From a checkpoint of a small mixture-of-experts model trained on Wikipedia: width 512, 160 SwiGLU neurons an expert.
Below are experts of layer 6 (counted from 0) of a mixture-of-experts language model. Rows are named gate (a neuron's input weights, with its number), up (a neuron's input weights, with its number) and show model dimensions 0-255. Each number is 128 + 32 x the weight over its row's rms, rounded and kept within 0 to 255. Numbers have three digits each.
Before each expert's rows: "gets" lists some tokens that make up at least twice as much of what it gets as of all text. This comes from a sample of Wikipedia text that the model never trained on. Tokens count by the router's weight.

# expert 4
gets: " |", " ", " of", "S", " 0", " 1"
gate0:118092143121131117080150065092110121115155041139135133114060177054122205184137091189140123081163113128153133145126084145114093141145161150176128073139115127068146162116132133121122116153078166082169114121155143109118110161114165117120115125075092107145086166148111169198119159152128152083100046149133136071155102158197067112173125137121181175100108112125113100132122124113201171131109176097169185128112111177125078147165136123123161140101051092106148139104172094134154052085117120182167131095086126178169143131105148088094101120131108153159055111115145139161081137119131059099128124124153132108116078137162163145095170106202107134120110113176088086148135161091147115099087089131151112141071081123079059135183169133101084142116135126170155180156153127140069167121116150
up0:137137120158089120100112064125171188113134093112078108138108092127114101151119140118125135108142115117096113183158087173093135167120103123117115091081147137110140144131162120153050104095167151124106141161096132100038097133163130180149133212145137127124123146143140127202065080108156132075087134138136152118140134122107149112110142121103114176125122078075154073142130201103136134131155153173126175165113152123143122143096137106143153076118140156140091170137079041141130152160125177219166117178071135175073111120185104124127148099141151175161071113103129151129118129153144103119071119124166083119083147099134161153123150166131166085156124137137176113115135094112132178185140094155121076154130109129099101096127148150099098161187075112074138074187159176189122186098134157

# expert 11
gets: ",", " and", " to", " of", " a", " with"
gate0:119148168071132132132117111153101150098116141104152118194090137147092174168166099113170147108118062132103123139132148119148148115115156176119052080143132166166131149149141122142154101059114098133131117096168165113105099141154146142097196124136119220181111189143176090156084109097147108128156155096104126155112146106106113126147195100124084170077110137114154143121111194173083061116090130117148149160174133145188105180099122125201142102153159163056098112102122125168116115169105162115112089139111113105105142103169173147084128150131097120126096132190162100087137118149117159092093142124169102125132138138142160153143164140121120083111159223142111070136126161174126092091164095130094155152073115085112140159108135038155100131093056154102105153158144148059128080134113131
up0:134099086121127158127142141149125136180108109134109113111142244113124126134116095130124105165101179161167147158150087089083089143132106104114135091133088112150055108125145077142128095113100109112138086142135031183113124099087104100139100082140170104168106103148108127099104124178104134079088095186117179126146137126106156151090112135085138180056093120183136106066116115165128166130173128137107131140119125099094167142140176115089121171112125077105214135138171177119155112091076110131127084136133117115110175108132113127160133117061100120099130145088124114103081120192123113117080154130117144167098144162144122116096198148117090106132182095188156152134127139167196139209126173103133148162162117192115181124157124161141160159134136125157140121159105128143117116113099155

# expert 6
gets: " |", " the", "|", ":", " The", "The"
gate0:123122077147068128140155131105088075148134105132101118136120192098135092151127169098136150116148155206137133181125050106120183115130153130094204137083138159154206149163130117106111112156113077159138110134113128163110167145127149140163142104158147131161196148103181080159171139106138111100128184129139137197100137118091098067117165109156078201101098089165104123144109084119162087097114099115099176117154118121080119155144126167144163088109088118039167099067131178119130159209118156120179140061118149121133130163122135115173116094207159139148152166095127124124090063094145163090135189061094145127146127112091102110073079134108222185130103185128135082125199126145099111147177094108095119113138173186131131103107134116110132201173100092142084091116094114120125083090139141
up0:156132079108091161145106142117146170132073103166118130157079090206150146139143093168192088083133134173085136098101102136191093142109118092100158126104160141183118092084085166119115140171141150161160179164084173181146123092066138108167126114174166092177132139111137152131087099134164104110138186191112096110201090071140092099108089170081128136134098139122081118134140190087116146097109123134158083136094119110164182136090112074140132170083110119074176144074137137124157088146193101145124139122138088141108125129108096102086114085083105108126165130135131111121108123129137108108137099103084138103145111141135171204117143076100087138083155099117085167171088185142142144135122186142035117129070129104104055094186161086126149071174126176143182151082126158138113128138132113

# expert 8
gets: "s", " |", "'", " his", "|", " their"
gate0:079204131119058108145139095134141157157069090128146130126148150128109141057076082170190136109129115170133129117141105119148172187009107192103161134154170131141135103148123124136149102175143169166172113158127131158106160138168083153135149103143166083154133128144130140172114118162058088156102221139123089157125124168194184090128196113157150175146133115124135124081102121121114138077156160108088214171169153117121060124102135092157101192080148128131156148100175163169196085124100093076134148078116101120090134155112120139127169153149094158097149158104098158130189148117146138169176147071151170125163144055070123084136099127083136127121170143152115110166106096163156136116080125178141088088122136082118115071156140147124155100154117142085137112139179072185058158149195140
up0:139117156090097150093140114155127113155130077174131142177153134188128214120141136137126118160130132132160136108141140130133126135051110101094114127099165159135161103073142102169140114187113119106060111117100131164118114123066172153134118089111116148159160209139119063193151098072127101111109192174127111140087138040103164181090097176160112181093108134167102195151124129171099124137112165127077121105144089125160099128099153124167114135096131131203116153134151087100161092155092119141115115117109119118088154160127143103113182115190118136101119157132091179136149157067121139131120127096113132156109131102171138091156183120075145135139116089203131132135113150119175135090132130139160102118144093068118097059060106163087139133117157146105116121146127150154109157145092151